From a checkpoint of a small mixture-of-experts model trained on Wikipedia: 2 picks a token.
Below are experts of layer 3 (counted from 0) of a mixture-of-experts language model. Rows are named router (the router's row for the expert), up (a neuron's input weights, with its number), down (a neuron's output weights, with its number) and show model dimensions 0-63. Each number is 128 + 32 x the weight over its row's rms, rounded and kept within 0 to 255.
After each expert's rows: a language model's description of what the expert responds to. This comes from a sample of Wikipedia text that the model never trained on.

# expert 26
router [154  97 107 101  72 205 128 169  60 100 168 182 130  91 113 135  96 148 166 202 158 136 109 150 151 152 136 153 135 107 109 162 123 169  93 132 138 128 116 130  96 138 106 114 149 157 109 102 176 138 131 179 124  86 165 141 130 171 125  89 109  99 128 135]
up0 [ 78 108 149  39 148 122  80 168 100 108  75 189  42 142 123 114 109 103 183 158 102  94 120 137 193 102 127 174  65  78 104 156 192 145 149 120 130  91 150 157 180 154  71  95 124  58 131 133 123 182 117 127 130  54 141  88 101 153  95 141 124 152 169 122]
down0 [143 135 142 101 147 181 136 118 126  92 100 124  86 159 152  88 164 125 135  99 129 139  98 106 146  80 165 166 144 171 100 116 152 148 102 153 150  49 154  71 179 152 150  96 138  86 138 142 169 165  73  75 129 110 125 141  60 138 119 199 200 154 152  72]
up1 [153 100 168 129 131 125  99 128 114 131 136 110 129 173 127 142 172 142 190 159 147 103 129  65 109 138 121  83 135 128 143 181 151  90 120 115  94 106  87 173 104  98 132 166 125 114  97 106 154 116 153 175 138  97 128 129 131 179 143  56 105 131 155 143]
down1 [ 96 130 189 170 146 116  96 113 169 112 167 166  96 118  99  98 170 126 142 106 123 124 136 167 157 136 138 104  92  76 117 156  89 126 126 134 136  93 151  79  88 113  64 172  60 172 157 110 115 192 166 160 104  92 167 180 121 172 181  93 128  75 102  97]
Mid-word fragments. Short word pieces at the start or middle of longer words after a prefix or hyphen, like gen, ur, sen, com, comp.

# expert 44
router [143  79  85 116 163  74  81 129  86 166 123 139 137 207  87 166 139 151 140 149 139  73 113 134 151 189 150 114  95 129 161 163  85 145 136 170 117 133 140 155  84 133  78 149 124 139 145 136 141 146 146  45 158  91 140 121 134 124 161 126  72 115 184 104]
up0 [160 167 120 113 106 153 157  98 134 169  95 222 113  94 108 120  50 132 162 130  55 150  95 105 139 109 183  74 134 202 108 170 125 169 135 155 158  80  61  80 119 158 115 110 123 105 141  78 127 132 172 143 105 165 102 147 127 131 125 148 135  98 115 139]
down0 [173 153 140 149 111 155 109  90 169 148 143  91 141 147  89 149  98 105 128 145 135 113 122 128  38  89  99 115 152  94 106 149  40 110 118  94 189 136 112 100 111 139 125 138 171 133  82 218 151  99 163 170 128 146 144 152 155  83 130 120  53 133 116 126]
up1 [ 70 130 121 176 118 134 129 120 101 119 158 117  77 214 100 105 150  91 119 144 152 150 145 152 102 120  81 109  94 168 113 145 169  67  76  67 141  93 220 158  90 176 103 125 122  66 129  83  88 101 151 108 137 151 141 104 164 157 134  97 134 149 151 179]
down1 [148 167 107 159 110 136 107 156 160 141 143 136 169 100 109 128 167 129 138  96 119 107  99 148 125  46  67 110 151 103  93 112 166 146 157 147 141 188  96 144 110 153  95  66 154 139 113 104 106 156 104  86 128 171 115  69 115 146  86  87 157  83  70 109]
Capital-letter acronyms. Single capital letters and pieces inside acronyms and capitalized names, e.g. BGSU, GDF, MN&S, BCCI.

# expert 46
router [150 151 161 123 109 121 104  18 144 102 127 119 162 100 154 155 125  77 132  88 186  46 122  97  90 128 174 182 156 144 190 146 177 103  82 143 117 127 112  77 143 103 147 108 120 153 132 145 144 117 148 137 200 163 162 159 108  83 147 109 188 160  74 118]
up0 [160 102 159  86 150  76 182  60 158 140 113  93 132 108 110 166  74  83 105 123  90  60 155 165  91 119 130 127 107 110 138 127 144 123 147  93 162 150  90 129 154 101 110 125 206 116 172 113 107 153 123  95 198  90 137 141 131 137 158 116 130 188 132 143]
down0 [124 144 140 114 135 115  88 183 132  59 161 111 139 208 144 116  98 140 159 100 131 102 126 194 158 129 108 110  98 152 129  75 190  86 126 130 159 137  66 162  92 186 144 156 122 104 147 150 124 173 131 142 116 149 125 181  91 143 105 108 144 142 123 131]
up1 [ 99  44 131 136  85 155 152  37 116 137 105  37 142 138 192 150 139 138  90 116 153 100 146  73 100 135 104 104 141 145 116  99 156 144  96  69 135 163 160 144 117 147 118 136 147  99 134 113  95 159 122  82 185 146 243 164 142 100 163 134 125  94 142 121]
down1 [223 109 110 185 146 130 111 148 125 134  94 130 109 132  58 177 137 104 159 153 126 100 107  91 133  79 134 116 140 189 159 137 152 120 112 152 132 106 136 101 161  54 127 129  78 133 137  51 112  82 144 113  83 180  81 147 119  97  85 112  89 132 112 131]
Definite article the. The word the and possessives his, their, its after a preposition or verb, as in was the drummer, in the United States.

# expert 4
router [ 58 144 154 149 165 133 145  82 108 139  91 134 148 123 179 145 175  97 120 127 184 129 117 165 202 148  80 115 167 133 150 144 148 107 140  95 122 130 120 174 103 137 140  93 109 120 192 177  86 130 135 112 184 192 135 149  97 130 151 105 135 148 110 138]
up0 [ 77 123  97  99 132 132 145 155 128  90 100 155 103 129 105 148 170  98  94 172 118 131 138  90 150 151 134 127 112 100  99 117  97 143 175  81 173 208 116 138 172 140  89 172 126 154 174  90 113 140 167 138 159 125 148 104 159 126  90 178 124  86 118 169]
down0 [202 106 156 155 155 150 109  94 198 142 104 166 146 139 154 195 147 159 115 108 176  82 137 114  68 122 176 148  86 141 135 164  82 157 176  93 182 170 150  62 124 105 129  45 128 106 149 147 122 134 106 107 135 133 116  85 112 126 167 128 154 100  99 120]
up1 [ 95 118 128 103 142 144 145 177 132  96 114  84 138 160  99 190 127 128 116 126 121  99 128 125 109 104 102 108 155 157 167 157 134 155 186  90 147 137 162  95 164 136  95 133 102 152 133  78 131 134 173 140 151 137 174 158 151 114 181 132  96 144 117 177]
down1 [159 118 126 137 150 140 119 146 149 134 166 186  80 119 116 126  90 175 183 131 102 121 142 113 139 151 150 170 113 103 143 126 102 147 130 124 149  81 157  97 193 163 141 153  89 174  71 124 166 183 111  98 139 179  84 184 131 103 167 125 142 169 158 122]
Adverbs and table pipes. Leading pipes starting table rows, and adverbs or auxiliaries after the subject, such as also, later, then, previously, had, has.

# expert 36
router [111 141 120  39 132 105 138 106  77 105 130 156 126 103  87 149 165 121  58 182  90 177 129 133 153 124 110 197 143 101  97 126 127 107  92 228 168 172 116 106 195 125 146 110 172 111 127  99 118 126 152 151 144 167 189 137 170 199 168 134  90 127 104  94]
up0 [ 70 110 141 123 214  93 122 106 168  82  62 139  73  82  78 132 128 171  47 152  71 210 149 106 127  83 120 140 108 129 135 123 189 158 136 123 160 153  79  92  66 122  97 148 107 162  99 122 130 127 155 126 114 147 209  94 147 125 127 103 125 134 100 124]
down0 [134 173 128 134 109  88 137 107  47 157 160 125 108 134 144  73 117 117 151  62 160 155 130 113 111 123 121 186 128  98 161 107 107 110 111 151 139 149 189  66 115 100 125  67 101 158 119 177 139 167 110 119 162  97 165 106 165 187  79 137 165 158  99  81]
up1 [ 89 132  97 178 118 120  93 164 132 174 147 121 128  91 165 125 151  72 152 121 118  74 116 140 114  46 135 171 124 159 101 118 107 183 106  95 182 145 113 164 124 149 146 109 201  99  98 127 134 134 108 107 157 126 145 146 127 159 138 120  94 142 176 103]
down1 [ 97 162 189 128 156 100  98 138  82 114 177 165 169 153 135 118 125  98 130 150  97 122  44  75 134 154 152 169 187 123 152 129  79 170 140 130  92 184 106 162  96 182 190 166 178 147 151 165 121 145 171  99 110 145 145 148 114 124 150 152 148 141  70 135]
Tennis and coordinates. Tennis results pages (doubles list dashes, set scores 6–3, Hard) and coordinate separators with slashes and invisible marks.

# expert 45
router [128 127  89 135  95 177 143 195 175 106 106 116 157 157 137  96 136 158 112 108 121 161 109 174 151 109  88  49 188 152 122 107 164  80 116  98 171 139 114 135  94 112 130 168 183 117 150  80  81 163 114 159 106 122 117 111 171 149 123  95  66 110 216 140]
up0 [147 128 128  71 188  60 122 143 110 134 112 131  84 166 120 169 114 181 149  65 139 137  91 181 112 171 113 126 107 115  54 163 187 156 134  99 149 130 106 120  85 102  90 125 109 142 115 145  99 124 199 152 160 110 120 159 100 176 174 171 144  94 144 168]
down0 [159 101 138 126 181 160  95 154 147 168 165 127  87 114  91 132 154  65  99  94 152 111 167 135 114 140  57  98 158 112 154 145 143 155 121 176 122 138 124 151  98  88 161 142 150  91 103 116  79 102  98 117 108 149  98 176 125  81 112  91 106 117 156 167]
up1 [ 98 144 154 136 177 166 141 172 153 122 154 219 186 123  35  90  82  91 139 144 186 101 176  31 134 116 136 153  92 149 145 116 154 161  89 151 125 185 100 150  53 114 125 118 167  97  79 135 177 156 117 117 197 151  94 157 208 129 169 194 100 145  85  79]
down1 [ 63 175 131 153 115 153  93 121 129  55 101 123 122 154 141 168  58 171 173 148 197 165 139 120 139 170 134 155  92 142 145 164 109 127 116 100  86 190 133 114 102 139 110 124 121 102  81  85 189 189 182 146 112 121 109 155 139  72 202 105 147 131 144 146]
Infobox and section labels. Labels of infobox fields and section headings in sports biographies, like Career history, Playing career, See also, Personal information.

# expert 23
router [125 179 128 162 155  82 129 153 164 143 122 165 102 145 166  94 131  91  88 212 118 100 111 184  99 127 101 123 139  50  87 118 140 116 129 126 122 158  70 139 149 129 139 161 109 116 137 136 160 201 125  94 115 101  82 125  81 162 112 225 109 136 161 115]
up0 [ 78 191 124 111 107 125  78 148 112 139 100 158 146 100 139 133 121  99 107 140 105 137 127 134 126 139 151 166 100 102 112 166 125 121 179 147 143 102 115 152 142  91  76 158 160 112 138 169 104 155 119 103 127 118  92  82 127 154 130 155  80 179 124  85]
down0 [143 136 139 121 179 106 134 175 174 113 152 148 209  94 177  97 133 109  53 119  70 152 112 112 106 161 127 113 135  93 107 108 134 126 163 134 102 122 131 135  78 132 104 112 127 107 149 126  80 127 131  90  95 119  78 140 118 120 128 163 104 130  49  92]
up1 [135  70 112 144 103 129 136  80 180 123 183 149 185  96 153 122 181 166 129 166 118 158  54  92 116 147 137 183 141 129 120 153  58  81 110 134  82 146 147 127 126 120  94 141  99 128 111  87 163 191 145 107  85  92  81 156 150 113 142 157 133 106  98  76]
down1 [101 168 159 150  79 101 123 146  62 112 153 149 206 136  97 162  93 108 115 122 107 101 117  92 169 144 121 167 130 139 139 163 116 133 144 131 133  83 126 155 127  79 139 149 104 127 139 150 171 167 164 111 180 166 151 126 110 118 114 114 150 130 169  81]
Consonant word-piece endings. Short consonant pieces completing names or words, such as g in Ong, sch in Munsch, q in Jianqing, ing, plus "front" and "half".

# expert 3
router [142 138 144 138 105 112 133  64 119 107 134 121 184 139 145 126 158  84 132  41 167  52 108 125  89 143 160 150 151 144 203 154 183 140 110 133  62 141  82  62 160 115 164  90  98 108 102 133 112 114 158 165 151 176 143 144  91 110 144  99 170 142  67 147]
up3 [139  74  51 167  99 135 143 149 158 126  89 129 126  71 109  48  77 171 114  88 157  68 113 155 115  79 141 195 106 133  94  90 100 162 141 115 144 110 166  93 172 101 107 186 122 118 115 116 153  87 177 124  85 109 134 143  63 137 139 113 107  82 117 154]
down3 [142 156 154 139 193 102 125 160 164 163 147 137 142 102 134 104 118 169  97 111  69 121  99  70 100 146 195  73 127  74 145  91 122  51 122 172 132 112 140  89 156 134 147 110  92 115 134 106 139 124 154 181 168 150 142 133 148 150  68 149 106 140  96 223]
up4 [ 93 152 103  93  54  96 147  91  94  96  65 115 146 127 148 150 113 140  91 101 113 141 127 161 134  93  21 157 168 177 151 121 194 132 126 119 159 101 153 165  83  92 116 171 134 148 147 102 151 157 162 136  63 122 187 120  71 127 115  94 123 155 102 182]
down4 [170  94 149 138 172 129  73 148 143 198 220 129 152 112 185 108 101 113 149 140 107 113 132 113 102 159 125 104 144 138 124 114 164 116 162 130 129  91 111 122 119 150  68 101 177 148  89 121  94  77  45 142 156  99 136 156 209 113  52 150 114 113  77 167]
"as" and name starts. The word "as" after verbs like served, built, play, described, plus word-initial pieces of proper names and numbers, like Missouri, Se-, Vol-.

# expert 32
router [143 150  81 163 128 144  91  97 109 124 134 115 162 101 141 143  76 169  83 125 127 129  84  73 162 173 171 113 166 125  96 112 117  73  86  99 158 160 146 160 135 184  95  84 146 137 108 135  85 139 113  73 111 116  92  49  76 143 134  51 161 158 139 137]
up0 [111 182 192 130 151 171 110  82 139 140 111 187  39 133 119 125 175 100  54 130  57 142 167 150 180 125 195  84  83 147 145 132 130  70 167 158 167 111 100 159 162 107 112 162 115 167  88 146 132 154 121 102  97  77 133  95  57  80 161 118 165 125 122  88]
down0 [129 152  77 127  78  52 126  89 176 133 120 138 140 154 135 146 102 119 210 128 169 196 123 157  93 111  28 156 142 114  62 183 107 117  94 120 205 125  85  93 115 200 188 124 184 151 113  80  89 139  58 171 180 171 139 145 101 118  92 108 161 130 117 134]
up1 [ 28 172  99  91 166 115  90 115 142 222 116 183 134 132 118 152 101  60 129  92 105  92  62 108  92 181 158 130 150 157 138 117 105 118 150 159 127 170 138 102  87 148  72 150 169 122 150  88 101 190  75 192 119 134  88 219 137 117 142 110 141 113 128 127]
down1 [139 116 118 135 169  84 107 132 131  81 173 180 104  69  81 188 136 153 144 130 138 128 108 154 165 110  60  75 155  88 200 163  92  99 145 146 144 114 143 137 169 131 159 101 121 111  98 107 155 126 109  84  95 166  72 118 137 157 176 150 139 166 148  92]
Quantities and units. Numbers and units in census and measurement text: people, households, km, mi, million, percentages, population counts.

# expert 37
router [126 149 149 132 133 126 118 101 116 182 110  87  58  79  87  67 124 169 195 139  94  93 177 142 148  97 195 161 103 182 181 163 129 116 118  98 152 135 127  97  89  99 135 150 167 105 141 171 159 115 117 103 143 152 152 192 126 141 137  90 142 108 111 136]
up3 [119 126 163 151 128 109  89 163 142 206 172 115 120 110 140 128 194 143 167 188 117  77 124 119 108 104 205 163 122  59 119  59  68 124 147 132 142 195 101 158 147 167  40  76 134 115 125  73 202 127 174 110 163 109 124 147 133  94 134  96 131 104 134 136]
down3 [186 182 139  30 183 156 113  95 159 145 132  76 153 126 138  95 129 126 106 160 134 179 135 150 147 151 136 135  47  89 103 183 123 108  84  57 112 131 146 160 117 178 133 146 161  71 161  99  97  98  59 160 123 112 182 126 116 148  69 146 117 105 127  79]
up4 [134 137 172 138 114 122 100  72  75 169 176 113  64 131 143 114 142 155 163 131  96 146 129  87 135 148 106 103  81  82 118 143  75  96  74  50 151 178 134 109 161 136 125 166 152  87 129 208 169 128  84 136 137 160 161 168 109 111 122 163 114 122 110 114]
down4 [147 128 168 144  85 100 150 150 212 142  78 114 155  90 170 125 123 146 117 155 148 154 135 106 120  88 197 129  62 147 194 104 150  84 111 164  97 103 133  94  99 118  91  83 104 108 121  93 161 114 126  74  96  97  92 137  81  79 113 127  82 199 117 133]
Romance-language word pieces. Vowel-ending pieces and particles in Spanish, Italian, Portuguese or French names and words, such as de, o, es, Hermoso, Cautivo.

# expert 14
router [104 159 147 131  49  73 122 113 107 107 125  83 173 137 155 149 153 129 128  72 117 121 114 103 163 109 104 114 105 147  82 118 168 169 139  58 133 142 111 193  78  88 126  98 138 130 126 137 131 126 153 100 112 133 142 130 109  64 145 143 143 150 103 134]
up0 [ 90 133 181 151 117  81 101 116 160  40 136  98  96 144 117 156 160 185 114  92 139 165 137 143 129 121 120  75  92 187 191 193 165 108  81 130 160 108 116  86 125 118 156 192 127 103  90 180 104 115 140 125 175  91 120  77 161  13 105 123 114 114 210 142]
down0 [118 131 149  69  86 120 176  96  76 108 118 161 112 129 124 115 152  85 142  89 214 136 105 145 144 152 139 143  87  83 170 107 101 178 125 168 161 102 122 110  80 164 142 107 122 106  98 119 111  73 131 123  98  84 130  82 113 130 112 144  99 153 102  87]
up1 [150 123 134  95 148  97 128  85 200  99 133 109 131 115  99  87 120 103 136 153 203  88 101 143 113 106 152  93  84 123  94 165 136 117 150 169 147 100 137 108 120 132 132  89 149 102 147  76 119  88 168 127 174 122  83 152 127 101 127 138 127 115 184  93]
down1 [ 87 128  73 129 160  98  70 124 111 118 136 181 119 110 111 143  83 139 133 103 138 162 113 146  91  78 125 106 124 174  68 125 112 150 151 128  99 150 119 185  85 124 133  88 153  60  90  92 106 121 141 160 175 123 200 151  88 165 110  71 181  97 111  88]
Place and nationality names. Country, city and nationality words or their final pieces after place context, such as States, America, York, British, Tennessee, born.

# expert 42
router [154 141 141 136 109  79 137  40 126 126 130 111 161 115 144 148 136  92 129  61 179  62 118 119 105 118 168 175 142 141 189 114 181 134 101 139  94 111 111  47 147 121 132 136 104 129 100 121 151 118 140 149 210 161 163 162 117 112 146 105 195 138  80 127]
up0 [ 92 120  46 137 117 126 151  91 145 119 151 156 136  96 120  71 156 130 151 181 145 182 135  89 130 117 162 118 137 228  83  70 144 174 126 131 125 129 148 140 178 128 146 121 167 130 134 146 127  84  62  66 130 157 150 105 175 148 147 117 118  68 116  87]
down0 [ 78 163 149 103 109 132 112  90 150 127 126 175 194 112 115 180  55 119 115 127 126 195 140  87  97 125 119 106  69 116 162 103 135 163 122 189 110 143 167 139 144 106 127  56 207 191 113  85  84 118 114 129 118 155  87 162 139 180  86  91 179  84 159 101]
up1 [145  92 100 108 132 140  91 126 112 167 135 144  77 130  94  95 144  88 133  94  76 113 110 139 157 112  57 126 149 170 141 109 156 106 105  95 124 162 118  92 107 132 150 125 111 197 100  88 150 166  98 140 151 110 170 108  96  86 127 251 129 169 135 146]
down1 [146 117 101 154 152 173 171  88 164 121 124 133 147 128 122 136 159 135 104 135 167 162 127 136 155 123 126 136 113  94 185 158 130 114 157 142 120 177  85 180 100 139 158 179 142 209  88 101 142 171 129 142 139 116 143 130 123  50 139  96 148 144 112 153]
Names and blank cells. Blank spaces in empty table cells and first pieces of personal names in lists and tables, like Gary, Ko, Mc, Jackson.

# expert 29
router [133 166 130 147 114 102 138  57 130 105 111 103 200 130 150 166 129  61 140  52 188  69 134 103 106 156 186 167 111 175 164 176 155 138  77 148  78 131 100 136 140 108 179 118 112 150 158 147 144 138 151 181 193 178 112 131 106 109 172 111 183 159 128 125]
up0 [138  83 100 140 103  80 125 174 147 126 123 140  97 126 107 152 161 136 138 119  93 107 138  66 111  77 113 117 127 138 176  98 154  90  82 112 160 137 155 121 190  91 160 147 154 115 169 143 200 159 185 167 145 117  93 167 144 100 125 175  79 148 134 119]
down0 [ 74 110  93 119 187  85 109  57 170 164 125  73 141 184  70 146 169 118 151 152 146 103  64 135 124 140 132 118 178 162 101 125 120 210 155 163 141 117 159 136 162  89 130 117 111 132 134 174 112 148  81 135 110 111 176 139 201  57  97 103 156 158 128  51]
up1 [114 107 116 108  92 133 107 121 178  88 153 122 116 105 155 119 116 122 139 153 112 150 122 127 151 121 142 106 182 130 118 146 129 114 110 116 119 166  91  44 171  30 143 147 162 100 130 109 159 144 161 138  50 137 125 161 146  91 117 128 185  99 124 136]
down1 [233 128  88 165 144 109 128 102  92  44 102 109 183  73 140 121 184 125  93  99 162 163 107 129 165  77 110 132 120 173 117 144 127  92 139 110 121  48 148 131 105 142 127 182 100  76 130 153 141 127  69 120 118 150 172 102 133 167  91 152 155 154 122 157]
Semicolons in term lists. Semicolons separating items in lists of tissues, biological processes, or unit conversions, plus scattered word-initial pieces like Mont, Ab.

# expert 35
router [125 144  91 125 151 153  93 104  97 112 145 159 151 157 130 134  87  87 108 165 131 149 171  96 187 118  75  63 104 100 158 154 134  74 133  86  86 136  86 138 150 200 153 160 136 151 182  98 129  97 102 149 135 164 160 129 145 149 155 122 132  86 129 126]
up0 [135 121 108 101 172 129 150 159 170 120 167 119 143 147 144 100 133 141 147 185 136 143 166 156 127 128 137 139 188 115 180  60 112  68 159 108 125 136 161 134 129 241 132 124 160 201 150  85 123 107 134  88 123  52 142 170 185 152 102 132  87  79 127 121]
down0 [152 129 157 157 116 127 153 123  96 141  56 136  79 117 132 156 156 135  87 111 133 104 166  86 109 159 144 105 165 142 138 176 127 108  86 130 113 161  84 135 164 106 176 104 133  54 144 104 121  94 113 182 127 114 187 139 100  95 105 168 160 183 151 114]
up1 [ 97 112 124 147 101 110  59 165  87 167  98 135  93 162 129 110 125 158  95  76 121 166 104 136 140 138 176  97 130 154  80 125 118 128 113 167  89 115 139 127 135 131 109  94 125 119 125 157 157 152 122 168 155 139 126 107 145 174 140 137 157  81 107 137]
down1 [124 159  94 119 140 124 107  64 109 131 139 132 117 156 196 149 157 156 172 144 152 144 161 135 154 122 150 131 145 147 165 171 129  86 110 129 163 201 120 164 101 141 119 113 164  87 135 135 125 116  91 171 119 174  81 161  86 133  98 142 123 130  90  68]
Opening quotes, title starts. Opening double quotes before quoted words or titles, and capitalized starters like The, United, World, I, Michael in names and headings.

# expert 40
router [120  81 145 125 187 196  99 137 128 122 112 107 125 155  69  98 125 122 135  76  86 174 175 111 127 129 123 139  87 102  74 116 157 131 129 127  63 147 146 137 180 118 104 103  19 113 129 163 140 124 124  66 192 133 123 171 132 166 106 124 155 100 117 163]
up0 [112 145 166 136 163 141 190 139 225 108 173  82 171 141  82 172  95 132 164 134 138 154 131  97 132  91  93 121  92 125  93  93 130 155 142 153 136 144 135 143 132 179 168 165 105 113  75 113 183 124 147  91  95  80 150 171 154 104 101  62 161 110 154  97]
down0 [ 95 147 136 121 141 147 161 174 168 122 124 127  85 150 157 165 108  94 106 155 162 185 150 129  83 101  98 115 148 154 131 170  98 121  63 177 138 174 114  99 135 134 139  95 147  98  60 160 135 172 101  95 115 137  97  77 113 115 153 179  85  96 144 146]
up1 [128 134 121 160 180  87 160 135 160 116 130 114 126 132  98 111 139 130 130 162 118 177 148 107 107 140  83 124 146 153 186 106 131  86 188 169 153  74 135 102 128 179 121 165 152 116  92 131 140 123 135 103  68 185 114 156 239 123 155 137 117  60  85 144]
down1 [105 166 102 106 163  98 138 142  86 129 145 118 141 130 115 124 164 127 115 136 112 122 130 166 157 135 176 187 163 181 189 178 133  77  88 138 120 114 148 135 189 105 128 182 104 142  28 132 115  95  71 143 136 140 120 146 121 171 163 136 158 123 158 136]
Nouns after articles. Common nouns right after the or a, such as year, season, place, episode, term, latter, song, film.

# expert 22
router [155  95 134 120 129 193 154 131 171 110 142 114  98 142 167 132 104 163 104  84 100 133 117 126 172 159 147 101 165  97 125 146 134 119 120 145 163 174  91 152 154 158 112 120 202 110 145 142  63  83 113 150 175  71  94 148 175 144  89 102 122  99 141  91]
up0 [ 50  92 121 143 104 107 146 167 128  69 152  97 165 107 122 117 130 125 130  96 143 135  98 126 111 214 157 113 146 124  91 186 121 126  74 134 120 147 121 183 107  87 176 139 109 112 130 175 143 119 130 116 168 120  93 112 191 112 155  83  77 118 167 104]
down0 [124 135  94 145 114 198 140 107 128 182 143 109 140 154 161 213 172 192 128 133 196 100 107  79 182 138 141 159 145 146 181 174 137 127 112 147 156 185  85 141  96 195 123  89  90 180  73 116 149 122 111 101 120 186 116  99 108 152 133 158 111  85 152  96]
up1 [ 79  88 136 117 125 136 118 122 107 150 135 162 143 146  70 100 168 145  58 139 160 153  94  78 130 181 131 105 117  83  78 108 129  54 125 119 142 193 148 127 122 123 137 114 133  85  70 114 120  73 133  66 145 141 126 176 126 137  73 141 139 102  96 102]
down1 [196 105 147 125 198  79 132 102 113 126 144 169 133 101 143 118 123  86 206 148 120 134 157  94  93  82 130 129 116 158  78 130 131 105 114 135 114 130  84  81  68 144 163 184 135 124 103 135 137 127  55  93 145 174 102 160 136  96 129 174 109 127 181 122]
Infobox field names. Field-label words in infoboxes and taxoboxes, like species, Genus, Born, Occupation, designation, plus units ft, km, mm and is/was.

# expert 39
router [135 207 137 150 120 189 160 117 125 162  94 116  78 107 108  87 125 150 141 124  85 154  95 155 141 160 106 126 118  37  99  86  69 121 111 192  87 141 137 205 178 133  91 186 127 110 132 161  98 122 136 158 127 100 100 127 143 157 119 112 178 116 101 113]
up0 [134 111 104  83 172  99 132  86 172  88 107 139  86 103 141  48 130 165  78 163 119 134 125  95  92 139 123  72 114  74 146 107 120 153  97 189  88 139 147 133 140 114 123  93  88 129 145 162 159 149 177 146 116 118 141 128 132 158 156 143 155 119 117 144]
down0 [150 131 123 130 105 102 176 177 134 102 106 122 104 135 122 112 110  79  91 120 178 117 148  99 170 153  90 112 129 153 165 135 117 160 141 148 122  96 117 174 188  32 153  92  91 134 204 120  94 164 189  93 101 142 117  74 110 136  99 176 139 187 136 113]
up1 [196 182  88 159 109 146 175 161  99 103 145 164 135 125 129  90 138 186 140 171 134 125  62 143 147 169 117 115 120  95  99 129  82 191 101 137 127 164 115  98 150 130 146 110 149 111  78  98 120 139 117 110 133 143 135 114 111 144 100 135 131 131 146 102]
down1 [156 116 175 187 176 140  65 159 129 106  62 116 128 141 153 113 163 122 144  62 120 123 163 105 123 114 157 136 159 117  62 155 166 165 106  95 119 123  98  68  80 195 138  82 111 103 148 165  85 118 154 128 117 152 116 133  90 140 111 165 110 137 132 121]
Table header words. First header or cell words of sports and chart tables after a pipe or line break, such as Team, Year, Overall, Best, Title, and UTC offsets.

# expert 16
router [161 138 138 150 122 129 132  60  71 141 101  73 131 141 144 139 156 110 136 133 139 122  86 101 135 105 141 158 121 165 107 179 122 137 117 169 151 117 131  98 164 105 108 155 127 138 130 150  57  69 144 172 189 128 146  98 117 160 160  62 187 156 115 186]
up3 [152 124 114 126  99 137 121 177  77 145 149  89 122 135 131 170 127 147 111  88  87 106 169 154 142 119 139 150 116 129 149 144  99 147 150 151 204 170 130 123  99 123 147 127 124 136 114 159 106 176 141 123  52 188 102 109  86 111 149 150 153 128 124 130]
down3 [124 132 190 129 150 155 109  95 109 145  30 117 151  90 106  62 131 149 128 132  71 132 163 117  44 139 144 116 115 115 114 151  67 105 114 105 217 144 122  78 111 181  91 100  99 129 120 116  83  89 152 205 127 151 133 169 120 221 128 123 128 110 121 130]
up4 [123 141  87 155 124  87 156 108 136 164 122 217 100 157 177 109  92 152  76 159 122 119 116 128 159 163 105 209  72 151 130  81 114 117 101 147  73 100 183 134 137 131 118  97 115 172 154 126 220 119 115 121  94 119 121 155 133 123 161 119 158 147 128 167]
down4 [102 179  75 111 113 147 118 117 129  80 172 134  77 169 143 147 163 165 150 138  92 178 149 102 173  59 162 171 110 102 153 157 153 135 154 163  93 180 104 149  59 105 117  84 126 120 192 110 100 124 142 124 111 107 108 160  88 143  68 113 150 113 143 139]
Abbreviation periods. Periods after abbreviations and initials (No., c., B. namaquana, S. H.), plus nouns after articles like local, service, construction.

# expert 20
router [132  46 151 156 125 118 109 104 121 135 127  94  74 122 119 132 210 155  73 115 103 168 112 154 202 111  52  75 156  77 129  46  78 147 178  65 118 169 117 119 132 151 147 116 161 149  97 108 104 119 145 155  93 152 128 138 141  65 123 133  88 165  92 124]
up0 [ 71 189  61 157 220  77 129  99 151 170 113 154 133 186  79 145 141 106 136  51 129 100 113 127 132 144  83 129 134  90 124 146 155 138 150  73  87 171 108 128 143 128 120 143 113 114 128 130 189 132 142  47 119 214 116 129 109 115 201 160 158 144  81 151]
down0 [ 74  59  94 120 131 138 109 135 111 142 118 122 171 145 184 153 166 142 152  43 121 147 139 151 136 147 139 127 118 134 127 116 147 136  71 119 143 139 176 104  67 148 125 218 109 109 145 115 156 146  99 132 114 130 100 128 111 154 135 125 164 199 109 125]
up1 [ 84 103 136 109 134 154 179  86 176 155 100 130 115 111 160  89 148 163  78 123 112 128 172 145 100 166 180 129 107 106 124 155 175 114  71 133 137 190 116 175 167 158  26 101 150 109 130 106  80  77 147  80 145 131 134 135 127 101 132 107 179 101 129 147]
down1 [ 96 138 112 100 119 165 147 102  98 149 124  81 120  83 106  93 176 121 126 159 108  99  64 187 143 163 116 207 106 109 104 138 169 158  74  84 124 131  63  74 158 112 112  88  79  93  94 108 131 163  78 119 103 188 142  99 122 105 184 127 115  97  54 154]
Particles and byte pieces. Verb particles up, out, back, down, slashes, and byte fragments of Chinese, Japanese or other non-Latin scripts.

# expert 12
router [157 165 142 108 191 146 167 128  94  92 156 121  98 139 117 135  95 141 157 171  85 131 178 157 135 100 138 152 161 151 185 133  94  88 127 177 129 121 143 112  85  94 159 112 141 101 120 125  96 118  86 135  82 126 166 115 105 131 143 133  84 142 103 153]
up204 [197 136 152 173 151 136 142 122 161 146 176  96  58  98 138 125 150 133  63  80 130 118  94 108  83 127 121 160  78  51 115 117  67  80 207 110 124  94 150  76 134 104 161  98 109 164 104 112  87 155  61 184  89  96 182  98  92 105 148 128 104 144 153 134]
down204 [106 102 148 165 161 161  50 143 158 158 101 169 115 180 126  82 102 155  95 127 155 124 133 120 141 170 106 135  94 148 150  92 108  86 128 186 177 128 108 114 112 106  86 129  93 140 135 115 108 157  67  82  92 115  76 156 122 117 109 164 142 118 117 132]
up205 [ 94 188 105 196  79 111 146  52 156  98 170 192 121  95 166 171 183 119 104 120 141 132 157 131 107 127 142 133 115 153 121 106  70  80 148 158 173 158 132 129 117 114 204  68 103  59  55  94 116  87 112 134 144 107 166 146 144 139 162 143 161 136 130  92]
down205 [ 62 140  87 145 125 114 113 121 180 103 158 146 137 118 125 138 142  88 104 114 105 167  51  79 158 128 134 120 135 113 140 140 114 100 150 120  89  96 144 120  92 123 118 146 128  85 144 115 169  45 112 126 123 147 147 124  92 142 119 125 141 138 111 191]
Football stats and negation. Tokens in football tables and competition names (League, Cup, UEFA, Apps, Goals, scores) plus negations like not, Not, unable.